Experts of a small language model: 9 layers, 9200 steps.
Below are experts of layer 6 (counted from 0) of a mixture-of-experts language model. Rows are named router (the router's row for the expert), down (a neuron's output weights, with its number) and show model dimensions 384-511. Each number is 128 + 32 x the weight over its row's rms, rounded and kept within 0 to 255. Numbers have three digits each.
Before each expert's rows: a language model's description of what the expert responds to. This comes from a sample of Wikipedia text that the model never trained on.

# expert 19
The prepositions for and on, including For in honours citations, plus unit words after numbers, such as km, miles, years.
router:148142095118135081070119110093108111129182130124153090102188082176103161166069132150178130124086127130087199130135137057148139111126132134100118167169126151170114098182100068120145099187171114122195078161113142151109123125119124132165161138114123054118155086082123091164172145123110068152140132142112211085189167106123100040056165177178155147141105066122130157091108098097115115182119
down0:082193153102144140174181063151138136148158124156115148113165085169125134138095096122096132136105085122137144093105145112158098115159107090126125147105154229144130112146096118192125110175135076139114142146116158111149101104132139097089172091135106143158156157102107094175083131115164199179092145105177152087155131104095101145079126124164159120052107117142133141186143136170086134128100
down1:163157094111159103153125112134153107161081114123108114141081105067084109123141158116137152086157149092169113141141138143105089142130044124175081100138099255056113076138132139148081135107065129156061090085170155127074131140153133147138095114105141086099115162115125084124099137147131142138134155113050145156201099127058126127118163131114112119140086104132129120143166136120103103141121
down2:116183089149049134112114133142079138153176107112130142129169133164149155125129069119130118115096110104137103087097187120148163098180135088021088133108099175080120119116133180112107115120116177138179178088138152137074084128156149134086101097112114112117159075089193154131117165087150147097147122070109114098097150106125151138103231086107053151169163168166131118150139061073108152155123
down3:139094152133196095138104069138154149153163160131126136123110095104121136151133104066186118135156125131132105071125136124106127192156126155124132110140140095089118089111086129125159079085095134126112150149162092102143116131129136131095128102098119152155162157058100135128121084108150154086106122103077119224156141084084144145086139175165113090133160104093189171122096130127092080100129
down4:120209153107131088127147154138101100099110131113170132026102146175136099090128166139126125093096125171106077126153157089098175077102171109104122090171099152057174123139160107183162102155133100116079094151126125168121103118139129126134099125105134124119215152100122129114124133122091149159150101143149110119132133116141071126200185136129051096134127115122155128152121098135107132158113
down5:113135125106143180084102127160075100163111139161105154106174065105137111179169119132097167094118136076120105125114102126108135141117122071111210128207139110154094044160148111094085124104141110163160124184079132154161133173122159173191102080166091164119123137119115115114079194161074144147075151150152103147142175188081154166102156104171137101201110160146110143088173156138144126113108
down6:139139149122146041171096136109130160155065141144147153203130183125113148139104138118162162146098124136114119102149183077129163123172190139159116099155134088119122139140154133145140196154148061105158108118141131147132133117129115112107127124169163130087115163156115134174045000158135089114119099150115128122102124173095107157120127119164127085149082170109133117122142123184099115144172

# expert 18
The, its, their, his, her and whose before a noun, with adjectives like original, initial, short after them, especially after because of or during.
router:185122102126109129123115084074078076160142119153117102146173124139076152137142143146165105132101132169071217079103161087121166113161121080114180136170091135147101127171092107103135088152145070150135099178119165105093132130176093117137158114139060115097123038110115066144118153065103058130178143160071154117164108127116090080066116171101162098149089143123103145109157127122131119133153
down0:127152117154138105124112082107132098143148102151111156100162135143145157159081096154118125134084146065143157127149066119145066085067127139154176156160147225108125085133151106174105097131093114126130169124144165144147127159135129084071127084143114110185152139075141115138117132114134158136130137169186145123159094138111118116142094104166205160027142107207136136154155144158098095115107
down1:206135188135147144183139136100161082147065113107113132096113119117116101102125073095126127062148119041189115081137173175144096192153137128169088108117126255107075132144115142076103134123129133147116090121138127147086145094097173113157085145080149128083115142101141038121091173135104123141122116129129145137150118128129158138138134098143140110153068124152148149110145082090066119133159
down2:144197152156088162136094163125119090141087181137066106116098109113095190155137089162143159135148101089129085137111138141160121111138121093125142140098064182100063113157111157070126097129145129151128094130122124107094072119164165083137106143156156097121139096108142117144104155111109112071126116109132120101093144107123129154177148090123101134170140151143104132120181109105131147115144
down3:128135174156165105146129133135137134154134219106133085126054147124157149145072124133172078133122112147124163115179122131124147177128182119136104086084160132152144124088123147107112078104091122115173124179106140089131129149123104128120191070092083190127155178130081118152130076106152105112106128089141099141109127078072186141119109115143079074080161084065207113114081127114118107105148
down4:184188186111175091144080120132110161115127112140134120043129128148154125114078158118103132061102132156121088080093107149154168133130101161137183149171096117103191117177126153172100057146119126099144126085146120192135152150184138081165163123124115144090180161098146114079192068150113090157169080096099117132108097137116114074153157130100164096139101125126157104146108094142133148094135
down5:156168098101075126147136125155118151086145100174147148115127109092124109154166194195153193085085088101122187144074128143134104142091126101059105133167083169119157087175155122080150180164155214167067141194098179154178138144110116164129154129084136120131129080119158128131130123133085123152109111120151072176113142108141114099135188096047159096108099168119068150083127127142169169150135
down6:100135202108131114171153127139140152162062090163127156134124122146136106083064136144104073170160123094171157134159074103138099150161135144166103069163074090182122162094165079114125168143153084109100152062102097081124144152115149088073150103143146128134137160130145123174124032189157078159141133145133107134134126107134114123110153157118115151102116160157152062115064176119128089161164

# expert 38
Short capitals and codes in sports and data listings (W, DOV, NM_), score numbers, and auxiliaries "was", "been" after a subject.
router:143172108162100098110111092108090117131175110171140077153189076158107152158127132113166133191146165152112176157097125082145159118173134103091144149163114109180155158164123094133170071149146079134119129159095168109071129144118090126150116130126131105114133074089134093103153168123104053151088113144074195105138108118150100081028109186182157142154086081161127162119115079121147115146159
down0:110157099160127117097056107126117112177220140133119122093128084112162130151166109174164130139179095115138125138144160146134114119112127134123109113116128224124092090113157113174102144180154129132103128123113152110132058092147110105064150104151102091173140146072121155169148128164110182137084111202178108113133119114091160126133105127159209130018105105164181146145193121147114144127101
down1:143136142129135161129128140086136102147122095117128157162140137091103102105101097124133159067145196096108166144150131140087137116083056154183145151119045255098090120140129106141097178107112128140131081153129140139100132094135164078143085107093154144060141102124127089118149111152139148117125129168140111156139097132131150127126122116144116122144114139131100137105173125107090096168147
down2:104180162150032101098115133151124101104100164112022095161127121142122182168144094148107065115138133129123141113111113102158140114146103113062150136155153172132117103103103209105118110169116133124145177163086117171120104102119111152109060083177156143134109124078161148170126160125129110127119148090109107123111185128168181138188098085109067154188131177146144138144134142103120166165100
down3:116184210100165098127111083112098102135151146133108085132144079131170095150103079087163105144166122126140138075161158131135125157125109141109142116082126183154140169082131091073138119110110145115099093155124146130045117090153180097155175108156151143164154173122071115127128117149124072125105157113070125136145130115144153131140117163123090130146101086136115130150134092092089101105163
down4:168131149178185126106152134128090173169128123126173161044097125155130136080072198082139158109121120138162083092107094131136178125114128148138144132174111135124107095135090171158134092151120136127095094114164091159128099138167135067188105143133126098151199131092152115147112192095127121160144110150105124106107114062089058048123106145148081103123134121124204096106111168149122130078107
down5:119129098108153132165117165152071114170125148127120148146149062099102120213163172097127177075144131062165164124137095127151174082103125097091147147202046171141134087145111119110152122138131198141063147167088106129185088105116144170121129138130122117143150093162135137141197140130144132097124118097120121177124173127154158111122166125088094104126094167161107134113153123112146159123160
down6:117155140064154112171138161098107147124097174199140192156058136145108125144171070160125108163205113097136145114158168124127104096115115116191096138169154065163125122116147094134091114121155063103115098129117135131122126122144122081110152116161130130095138132154142158170098085156164117138150112139084119149139149122106118151127123104160158144192103140199150086111145109115129116194130

# expert 44
The === and == markers and heading words in Wikipedia section titles, such as Early life, Biography, Reception, Death.
router:167202122139106118114121127105103111125160111172159085126128099179132111178147170122184155136136141110142157116123139062135150136146124118124164128187131152206141074158085067135147070156121112122132071114112138079107095138126095126131123126113142080117129075076091074111178122114110036164137110161083170114169112106154070079073169170134180147153105137153102149091132126127100129152130
down0:124143179174123119110102097062151115159166085150080161124146086169134122174165101163107098096157066125126076153076139108103060126146125100098137141128138165114120049126137166165164126171143129134153149143154124120125173109131159054110204074130095150141153150133147108131104140146147146140118095140121193103147102134121083149129054123136151067096102109161153162214170145140108147077084
down1:184146119133131133188099100122115121130138078094067142130116140085097104134138111089118131049160128073163129091153128126132114093131101177191137115131076255107116146129158151122086110113120124115118126155135146142126175119112116149144058165104071144081129105116138059073131152145129113119174114162160148122136100159096146108086152102152126133169105126130103154084168103133113105121131
down2:148192187163048125112129141146110128108128165145031139202145127083112175136148145103131118121136071148078121144125150176108146120124152096084122134154085158124111159104122178135063105111074127113159163150055134140102129125154124115131098102184144119100147113102159143108118158103166110091134160115156099126123096109101167145136155062090076179139135179138160106142138153136127174166152
down3:099142169162174137141164126135070138136138150078104118123061128083159128123131153182119098073132107121136138130160091097127159166111113120149159171131129076132179131086131195088111118137123131124182130164152098111109135125071038135115101076138130141169159175116092145168101101099107152173123179112170095179142103143102086142072066121198120129135184101094158167119117092130122131146129
down4:174252113093178122125151154170103138121091099171137112056110136170126141120107215164187173136083118149158108072068129093151195133133134088154160096131096123075175157159114149173134105107140123129104096089101160135143106141191113030120136121083060170126147146140190175136110148117119152146138058112109135072060142077120104121116217146128108141129121099115129119139126150120101133157131
down5:134132093110097128160134154129129121133140106117120117100154100193148092192126214113131185149131086066109159193119095146124085121107178150120104114190099069062094100143152112126157182123114166131082171137112127136123131108080147154139125132077161154161122101164117127135184174139123132110122134164156157144129114147145112094066130133145112148078108168120123145091162108086163124091101
down6:177146186114167105163145163096097087116132085171081136132111160166116158141122086166069175180147188056127129136145145106172141124133128137182106121141105067124137101130186114111074135103149087121135081079119117123146172163144077107102103138162140104140123175115101136133095107127157129172081164128162109160130102108159124112119173082150116110149075118161128095071147134072112064162153

# expert 60
The after part of, and nouns or modifiers following the or possessives, such as military, Racing, COVID, land, official.
router:178159134128094105131121125111078074146150121157146106129149100175081146150098133133180143173138146161114190095104151070164166132200120114090149129154103135161101109192093066090152113167140083145169102141123141112089113114134097155161145171156121108136143089066106081131173122117117071120096097165080174104138104112126098058059159186174159086154106127151124142085136121110101096155135
down0:159186144130119084145102114153178145160135099116114102087065118139117157148130112182115151143133111094120101110133143128120124128137104133112135166148117250127096109116147116159116097144128103169079145165162161104113063113109079110084149104132151112124174161092128169143101119125135169124139107129128120136128112112095134134137105130158174084098121052159146120192214078140112149090086
down1:160138093086190102145148107106138123157062136095090115141143126099075047112111113133106131086150141061159136097118157158097140135167095128101120132102088255072117100128171141108128074129109142165098115135116150154161176143141103116125076137134088124099135116141148076108127151147126141124087133150151102131110110141125132145152122110112111084147075127129138157135159125119078096123180
down2:116184173167072160116099114129119115102163142097093147136143119146110163113136110152120067147123110125097129090100128139121158120120118063081145126115121161103109151142098143146113121090125153138132161161096137145099102090155132107141082123160155108087145137101149126194127148158116123096181122129110084105048150116113157145155156068111058184210143173161100104127123133134150157126143
down3:139143122141173121134107107119086121168196150103092139098092108132123154070067091102200147180166124184123144138119155118089170183151117152156143166125088123118108096104126095107128067121133144119115105181109106093200127103095158148120121085149068110152142173100077102160164133121156176114185144143069109136129097121041133180072148130141057061098165109096172162156147092142132118115162
down4:103156184118137126106143111115096188135142175176164164079108126171105099115166198150098139128088111151130094055074178140158159096161172094158130124189072127026136114181118151175154145158131119093136094123157106163101130165200106125156142094169115147146163120145138127118099109082119171138138125106145167098109113142144080086238100189117087074134115142150145096116104137142181122146113
down5:196153126101081111159105213098106145120114117158137172151129082139115066159181182165152125127116090087083103156159109135097125105135105123079107092159123112114142119139150106116140199137132160151108191187086112180180126180150137144119183063085112151106133067133125146183201164104152148137124156143124078179034143132167110108176150070065126056139114135140168133144179148145130126161144
down6:105129149160142102194139190063054125111143116169098175178110123137092147124141112144100153156195113111129132067164189112171111139122099099177056089174122123087150199109147104155098188091079101133126114096117180102139139163127079138113149105152126169120110116145145139135028094137087089134111173119098138147100100177163125141103126098161117133182079189176142143093125103101132094119151

# expert 26
The articles "a", "an", "any", "another" before noun phrases in prose, plus blank or zero cells in tables.
router:159136115114111092155123088087090124167158129112156070136151084164104155131088114136178138153138161149073171146101102074156145080166124103101173169186108129163103132199129079132149108161142087164148086164124113149069148125142110129129105181121128090126134058093131101125145167119153078172111090152109183084130111114123150050086100172197146102161099074161105177153107104136097129119138
down0:126176163084084128172093112113112148149159111140077165133102111172110135142109058132126171129147101093124144101165094127103096123142117132084073128077119239090124122151132171155102147127216133113108141175178158131102081135149066102087138094152106109126139168096182107134090129132144190147111099137079113120114069127091086143145141129123192117070118128126176097157194101143137163086109
down1:171118115110123131193111125114160127137106140119104159150112101073068128133118112121192146083164128072173125124126146134108183129161122160159114109117071231086114129127129135127086057087146136113043101154147176150089121081149126134159109176095172165088087160101186065112116127182154143138147132140068129143169101120131151108173144102095110138143081142121092120152167157063085110141183
down2:115182179115078165114101172132139137165164137070095144126087130149124211141097035136123100077115163104135095096123115122134134133121097069117139114102139113127051086127098144123124065100090149164154131127125151144072101089160152118090123128136176105128163114067176175141160150127066103086146119110096104094114116111143165172155140105142075158149115190110155113115077094128102174135130
down3:125146155109151131154038096103152175127125169099113079113092143090135172144129136094210097111132143136112154089166123114124127111195143137088142083095157069166111104090108134073139095085113074149115131179136134112125114177120115130139194093100164161155101176117101131173126075179125033112114119125099153133136146098105100144122156136150133087107168081114148104164128128141132161091103
down4:138174095181093113215117112175096102131070118206172110038104161160131114135147121062145164119115154095170151180128136105131195090049128140135154075142115133103188158162093123111102114181115120096085120115072142128147114114160151105075089099055118097149164161093142166111158123086102150130136116128110132124086140128155097085153106164168138073178107108143179105143116081182135154151162
down5:139181080142140152160068178186100164147134135124173141140181068109134149143115131149167140129142118121139145041140088130113122105074126139123101112138091112088126116182162116086132163126154114141089100195063100118153093170075130154122157152130143163149085091149099143079131171180092140133109105146140128191109131152119125155051105145167112119121174122152055175089172122126155099093126
down6:232117215095114115155113168106096090119095129124143144130109171135113146095111112118126175156145146117173128116163136071109023091091105092189144136153166139158141179128138129144118163113078081210108102093071187163139166152112120120100171144138123105118121119139121116160118031154114038165139093157132188158108162119093099170121157096141141184119119171119123191126096121157160119177143

# expert 56
Prepositions and conjunctions opening a clause or phrase mid-sentence, such as until, after, during, over, due, so, before.
router:139141115126110130112099089097097093138171108146173090147152101169088177132090130114192162171092154135112185150102101071159141134181113099091141170183081152174110088181089083089155073141136087148171130143111156141107108122158133129172120157136139118116157088072131103115148139087111091146120103143075160107164098111168090045074159207186180115153090092164109139078148101108132098130139
down0:154169151114099134133149110119141113169158133136124120104141121104119112189162122146136141144129121107129141123090101146125149158145063144115117187112111248167138108103093114198145129126163088116115174111157136110115069112102061074096182115151100110102146171088076123158185124127130145149102126180115134084131080134117152139113114094143183130077123117149214149154208178156138146083110
down1:124138109129118090198141140123138106178046118102096105086094096059123093082130127114065115051198136086165196110183170150106159126163087163122157139085105251120094125130128092107092135098135106140118115127116137155144133097104110104110086138124145132135097068121095094130096138113165151104101134168140135090137059104108137137166191091116066106108097121120126147097136119096074127183142
down2:149176169136015146123159138136131073152150131124042093151135122122122207163171109137140086117081163112133115062096133134127139112142129071071153149105090175088072114106103174110143110133099168131160173157094126171084085100154099103129082132157172172103101134074188105172143129108119116036126136091126109122113169105121169143118099085033079151172151160132132106138117123119108179141149
down3:115169124106166152202134094130153113171109134112146144179126163102091113081086093082172138127126131155109160122122131104117133182138139147170153162095141111177117123105174113098150117112084069128132139135116149099088176090074107124125137104100136164195152141089100126137131109124149113099074178145123135204098100089129152111124109137145056069094184125142166106179140117118120081115112
down4:130202167126150118126159158143098161155096139146128163064113149210109103126126192115099145154114099125134093068134155108119150126121128100141144137186101142084169100136126154156130094121116116109119125107139159169136115098112139077159131097090100125106178181060157108123091135127096169146111108114121123103098142119089041130198166123133086101108120107100153136176136108125117155165149
down5:116127123110134099167081165103124152123096173151193160113148082115145133206182149079125171115114140118141130115137073101067087102136152084114150141149129125138100100135136138118172104148178121158111165168072177153164153173079164158119110150145113134096102133133138121103151095104121127093116167170115134132136143141177131150142150123180102120134082127080099151118188167139175142150170
down6:148132141122196100148118148168108108147094113132115130128081140127112174075137085176122102139142114049140114096141117079153089129136120090159072106193161081137137098126181103128105165135128109172115116107117142141142112131095100116084103130145124158123129189150128136147109094144135063138148113108150138163143155141135115142100133129169126117102091169149129111153132132106132082127152

# expert 63
Token right after "the" in organization and party names (Social, Communist, Royal), plus markdown table separator rows |---|---|.
router:160159111130116106119113109130095094143138102130129091141154112182080172141125130162150160162141154154135179137091173074125157147157107102106132159189075121174110109181114121123169059152136081146149112161113151118098148135159107129188116152130114113114135072088163077144147138098084056128102080148105159063154111119145101099043140167148137123180076097155123137115073112099113157162175
down0:102195115147149106146096119161123151145203087110083136112113027114095135143112153072132130131168043126128114111139138124148077131106125125118112088125074255143117120149145111185072107117150147162121183130146192099097092133138102116083119090158111086144173140079166139137124167143148143151087092155173143102165139148088130140140067127159162133052134127137193134130134111168122160117136
down1:130119116146141135207108149123164137150102127117093130138121119094107113126129115104119080055140196088093102145148115148126137135143100133104160113102096255068098138126186097113084080102157119128061079139161152150134174123100172133103098111118152135100159093115126054122140116148158167095151094101128106115136121138149152152163176101100106114170085121140131154152158110070078073144178
down2:073196150121058136116111167158149136113118114090108100143150122120143172132120082140119107123128113112108124100089110151144132080136139088067136110126112179127105126153116172080091100143095146133125185155143116167112117089179103128118066105152164148113123160083141157188109191083114125102124112110109099106102155121115148167113160118082112164199157176126146118118152136073123136147166
down3:111119131131161110104089097102123144107119166085121163155070113118152164127105079141145120170133112118172126089126125133128164178145075144145119075078157109129144097106121100105160095135159113133119112197092167080165103124127097121109167113181120101136152171139089138162130112124109110150115194100029079200174115082025089117101108143111074098131149103138164156146142172093151119071100
down4:091174177138147114135129163136112161133104121151152123016096151149105122141055220128174085142080127158130144086136127114186160141070169135116147080148100153084131124145089154158132062133119149137078112097118089198147134120184122104123107129073104154106173182081134135162155113088102103148176115131113073110110119118148092133189185171120080111083101096117109168134130124161109115116157
down5:119133018105167153168109159135089175120076093161162108110150071106089115196143208145152159097142150106113141101138116116144115113122105052112163085165109129105154099170141165139144140198146133126117135169059167159219089141121143120153173142143167120148108107123105130100171138185108095164107136106176086152152176118140142106115190129121141132124086135104062142122178139108098125123187
down6:134149158095138168207121163113107135131081140205097132121157141127079128147142078155136119195167156113161147067158130129140087141157145119160043113161125128139160133136164134130142172118166068143145124097150125128131142202069072102139142104106124172136140162088186102125146081090147113132108112166116145136065132044122121135087116126177106122143128158136165113134155160087083112133149

# expert 9
Line breaks and == heading markers that open new sections or paragraphs, plus modal verbs and "as" (could, may, As).
router:171120107089138114107100080072058123151125138145160078118162074173079147137100120152190152165137127140111180125111132095133135120174126142099159149183087150186127111180098107084142089146165087131142108173120188139100110124147112110136084158135115127097137109104161090112182163092156046148094060153067152074117114127148087075031162156184152099173118070165099123138129130099136104161120
down0:129114149112082134151093115123131117145171107103165156133137126141121118182116110164090146131169133112050149130100169123170115065083142128074140137091124206136131100141098106203096125160165157149101142154142198095174150108074084108120084100156126091112162173108112131154116138114120140104110105130133106121163131135108161154133103137130202078078127133161116144167137103098115145095112
down1:127121109131119089186110095125147138134081067103079154156127151080102099141154125071120135059157167095129134155150166146143114105147119148121143125107042255082086140116125109118067099145108160152079085118135127133120189083129143150130096128106131154086125133107180052095096177129130119122134124149079095144122071124117189099150135117124067135170067099131074140109156128133094124118178
down2:158158125136092147137076084124110090140091142087102096180094102152130171180131077105150102099137142127136117109115086145131139125099108112097122112127148156094119120141099179138112099118072152156152173139079130131092161116158120193141046086133177113144131137084111135167146099119080151073145103150094122122094113132089172135154124102083072152178122188158066130103143131139138143101097
down3:145124146134167084139120103134111162173121160106143111159049154114154165158117126084174120161101135186105154080140163100063078175117167155165140097109154094126151097084084144101104092154149118141132084174135143100094128147130099150183135110135088125122168168121083170120138105145125086076123163096070068152128152069143139184086107156112042108120162084128158111134134190052153126121129
down4:192117144106140127133159187148094142117079149194177102103100127145101081107118087106097091146078131151140128101095173082150143119129145123095122102114077170128128124169081169108122080164084150077116115140098114187139113174150149109130118117112116145050189148066131134149101144119153139153170080179125158132113171073093102122156135158148090114138115155121181181123157137143107104106126
down5:170152091100144142132097159155069139158122122128154075102147083102162114218146160154075164133174127079100155095077063102112166082130122049063143115113101127142149099152113116102126140145155133152120107163114173147144161098119136155114141132163124143165164110179134122137167127159120134128115133106147057175132181121175146111089169113155118118162152104128085122094166143103165033161107
down6:119143166081091092172122144118124147149143170122137169120107129077089151125100064209123096158154112147148180096155124082113093149132125120190079100128105134143130119103175090116123148122124068146102126064142103164115146170083080112152204124101142176133139166111190148180063099123111081168130113100087121148108132092125107148069068128147135086149132163098171175147121157169136119178146

# expert 54
Particles and prepositions like out, off, around, between, back, down after verbs, plus en dashes and hyphens in number ranges.
router:149122126145082132118120108093093092176141127166146075145150097154054161116100119141192161146090137141097162177141125072164129092157079116085171181164114136163070144188066084083148057191107114155135120199115149122116128120154078136168082170129101136124132098055164085136138139126128087139154095126110164108145105095147111063078112149196149138171117116126139141088119088141132136169147
down0:139177133145131135154084138124161147174162125133091075080118119193099126162142113158123102100137084149121114120138108099132034103155133121144116146116122255133119105111126111163094090109178174127132186199124188117143071114149123111062110097091115111163134165099134122154124148180120181086102110131124117130129088112140083137153115147179170132112116125146173158169165107119122162065068
down1:127100108116170092173132147112133116151081126134113148139145121097067049108098097129099109093156156166166122095178159163155144111104119170172103123094097255116084106097188120115070097098139137129088135117137173144131154093130126111151073078128074128144075145102092120154104143158123111115139160124168121145133117136106131135135148121143138092139077156134104170103132106148046124148164
down2:121210195152044134067127173150120123140120144123066089137140108110134140145159056133138099112103129097143144057119160115118142096124161081067137126094109199053074120154113178109109094152090158139154177168116124138041070120171143140115076138166178109086125137080129126151122161130133093102107126121107111088070149117120198170115125084113086134145142156149119117150133156105125169157145
down3:122159159146160148141092103160149161132159161137095145115093174166150176112106116121163098101137097178151131109095144116094163111173158124160125107057131060155126137138125166120117105148123130129156120153122151083129129133067099132083176104145085098137124190092086081168155077150114147150141137050070141159073096120147101155080127158144101103139167146119158134106114092159127103073121
down4:140178156158148124154143147110063145111103184105170167073080164167098099120099162156132135131081114144183087093079121148125171104087156128165101118136089186104113123143109198148112095111154149130134100104106115173108088122154168103139110104131147151123186161130153125108127143120118098165133115128090111071106114091160082088203162147130078053107110121145139160123136154116157101112101
down5:152186102129115174095069167127103130142135144119111104129152072077087104210164147131146193140140105080143120129109098139130107123115164111086129105186167149134133055165064105061135168132162164140079174151108158120187128136149165221140127140121110143120104105119142146164187133084136214148100156206155115155141200146121164112127124149157108069087069098130091128117137123155110153097124
down6:144145137166072132155129155133136136160096114182109135168068187177103105120129112138226147135095067067160154042117145154154125147094079113175106094114154133131107134119133109120076117129107106147130074092119130115116095170139134110105116179186155134124179143190103085117111089168173130131105135176144134137117097112108144124091174115133081137111126215137141131132153114154135067121131

# expert 58
Nouns and years closing prepositional phrases, such as 17th century, end of the season, in 1935, first floor, of Pakistan.
router:161172161111098095119080116136087071147177112140170123115144108129082113135131157142146153163130112134099183124124171061143141122123182130099119132167136140171126153138052094118165078130134075135131098171100156119082138115113098163136150148139103105107140119069112101155124117109123081159132147106047122081186140116149105059057158175151169103153118100117134121123141092116073171132143
down0:145172154108131122086086116129112103186148130112116150065147084134126146134157118117111140134127154151118109086163130124179124113115138119114128075110100228166114089138131137215097116170161105128100159186156132090119085089085096128099091129110146103100137113125150116104138129171147147122116110086123117132137098114060121171139145101149170063124131129163129176127159171141132123054103
down1:181123125145151144193128133064188054149130125090119128102148072069104135131107105122106149080110152106138161114114123148101147109159089146155168141086023255105096087120139098108100076117130149124095121140137121132103170128164125133153096127124131105126146140105157075101057138156156132155140146136118151124123103134145091111106161115145165109184061099133112125133122120125143122148117
down2:118173152094032140089041121129150161134099105125124148176151121120121158151147104121153120158137098085081093108119134164128180066117154116092144137173153140086127135131102174125107157135075145133140147136174097129078118095142114137109125059149154157151117098064128157177133148146102125107124127093093072151085146155124198115163165087095069104162140162111105102071136130094113160112133
down3:174128150136125111135147102097125148128138185148131155155144111134142150105099072154125096193101102128138179129132128113152126110140076151155161120098152094115119112077116154118095115167138112130161129184094124090135105151152119124116122101148116120113144127087081099120140058126108175155135103147132106164089163134068132172118055100090051092159164088103166122152112134122139136165176
down4:116186161189134119148116126137068144131101116148104137071090119137109147140125192139156148182102162140220118112135127115123203126085166145149159086125075179113170104135106151144127140141128104125132132109091125199137141170243151099155111143120065129116179152098145152131090123138142163169117087116148127133156121088128051124184167151189087095101091113092174129163135134133125109107118
down5:126115087081121155167101122143101159156180124187091104080160115141124068181186153147140189120100126089141138171115075164085134072150126087055151058195145122121121073168143159064167199202094153116096181188094143150151102125098100184105137128049155145145091083122160177135171111146093154166119133124123143121092150097143148144123143116089117099109147119115140158080152185119142101109152
down6:188129113150185101165139194119169136126099134142112111119139108133116183135145083137070098139168132123138134116120142083168123114108113115178146127171132064116091162139129048122115113138141100138140098056138136149061144172082117138097105168130110171124120159102165133128083090109134107153118163136091192129110107171135149138114110117155106111129148162128159107075115117109136081164115

# expert 48
Tokens opening list lines in See also and biography sections: leading hyphens, List, Died, years, coordinate numbers, disambiguation.
router:157124120111131113117071104117117075127150095140134078171140093163087118136096133137169134197140140130096173165116136073132164119135119117109154133187093131158108111202086093115185093141148110145144102176106151107081145117145099127158120169142120116121142075068143123159149138100077074141098093143050182095144130110166109090082126206155168090146101122143157171085132102110121130175144
down0:120172174161134099125071121174100136168181125134123138099098076162107116149112129127131115152112132156123106147073148077122090098076153143123075095102113255143119092168119136161128098175163116132059166169193162155098038094115136101087141095189121161148179152121139106148156174147160172124131107132096152151143140134127116133132085114123201097092128132196140125154129154179098111090134
down1:113136122175188133179142090127171152156095113102104125101162078094105126131075092103100141056189107083170118149158143116110138113107112195137143110114079255073072098106156112113105110045098135167144102124142130124128090085071089111142092166146128117114114098094198079114165145131132164092081154194133140147165093185106128117133163128123114145143039115089114170098144117119081130143163
down2:130220192113055139108083156138113119165118144086078106152120135052125154095119152132106081134091130111147177102130131128129121110076147075041134104169156193109072116114138111092091125157091182122148154140097142151069109110122095099087103106183167129065127094110119154143109176104130176083153129152093112083070150139133164126153138077123095171152157188121123125095090135114120150160167
down3:129142120104145155163130117156158174111123109109067105103086119077147140139090126149162171107142142129171100081137148154088121223123144132140111120097151140165103113086186155152134065138131084114173170174128164113101136107121097162151124128109124135166205192075112094114128080120180073123148169147174110184100113057098153143129111148131074096158126102123187136180154171097069171127092
down4:122157167160128088135140162183120131148065151167160136100109181144110105097099175100135131145173120130153040054107104110163153098104159165101148103091119153086126134157117125163092106136151140142117080098124109189135120155159177080163109093080097139136162169110179148122131123059091147167182049124111185106098120108105099116119154152173069162126103140109090129130088173142085158140124
down5:147122108103156126158108126094054150121107150172157081129146065101122088188105164121109195141150165084090113096060047126102149111103096069062129127175048162103125116157170121117151142128174199199087181157104098141197129148145168229126128146152122185109065119159134152090170129122098127111104147164120078122164170173137146056140160146205101093138057116135083146104139128149145082105150
down6:178126148086102110178108142148088152112123108171071187125098159150067119085139115140095122145131117081160174084161129137141091148147100115181104089170142145123121158170113132148054200096086057136103129123140176139164145124121100148091127124152156130111148186126149090141123092137112121194141097169113139130070104106127160165117104109161139106159054144106158114098091146104145077183112

# expert 45
Colons before infobox values, currency signs and numbers, and award words in award tables, such as Prize money:, $, Award, Medal.
router:164114120122072125094093108078083075145123124130104070127171083157090166173085116132150147172124183142119180160114125082122121102195099099076117144201147128158140093137119075106161106193135053130134110143071181122096152130168116118181082087138109113104148078102124093133127150108103099132109112154111167082145097059140110077090158167139122119143095117148167162091128067100115155154174
down0:134147131152128111150057106126097160143119149147127130104117113180156185138058096143151110150129076135097128101093127107092117112131164174133161128089154255184127147140165110175090107167164132156087126155091201078144095120064151121049124136139113110167162175096152102133166157138123130116171061160120099156146105106121138147149115111091196113073147090174217139173139150126145118135143
down1:139085095166151138195112088131141124160113081116102121117176132060042112121112113141104178055174161088135127104173132140123128144146070199143127093113093255080108104160144137127122130110126137138046095151134133140117165084126121141152104089145109115090113114121155039123118134145149149111126149140172135123123106183094130116098137124161123109151092119136096165124185100113089100133134
down2:109176121104070157151102137141107128140142153087117150134148138106142168111137110164146091126109108130109103123137124143118121123147125059067117121164102160058053084088087186122126104136124170090124153139081101160074098101155088094094125094170131102112097143084158151153134177066135104090144111090122101084064149118150141141147146077109048183160151137155104114116171152093160209152110
down3:096137183147176114114165164117086149091140183099121098158056120098164097174066055142151059164107114128099146137148125092133170137047136107146128132074178066169202086112083168112128121142111081107137099197128120097131082166125123134105129136101128133085167195074089130161123097114140131135183131053092102150155124099135138183086091123220107122136185090113189092126141109079145126121133
down4:154176168161151127157117153164159146158105152117111165090120148122122089125166178076146087095140136124170104126077143109092139096064151131125161114138109155105146136166142153160173078155184133164121138061130079185118099180122134106148102157112109151129149144114138087135067150067082112135182136126129148087095105067124095099189126174139102111136075125149146131123102127074108111132134
down5:202139152131119164110106158150068176099123090082126115129145104104120114176148191148130192106129153146108120072179105114096084093130143059087158121182113163143124105109117133103148145153199137120089143125106107177137100142057122149138166162110143181131108110158112090169158122112138094119099152128138107132144183162146110122105230104123110090128084125099112120091157120124137127108165
down6:150185131101099152174101217110123103151173160153154162133106153134076094121141084123111164139169152154111127101127085149185086122090141110135151114163131144192107170120163116100134116141107095127119133074124171129137126154113154162093134159101150128091150160155121138155114082172107091149117131111063157158152149130088110145070139134176113154101143123087148162104115158126145083177136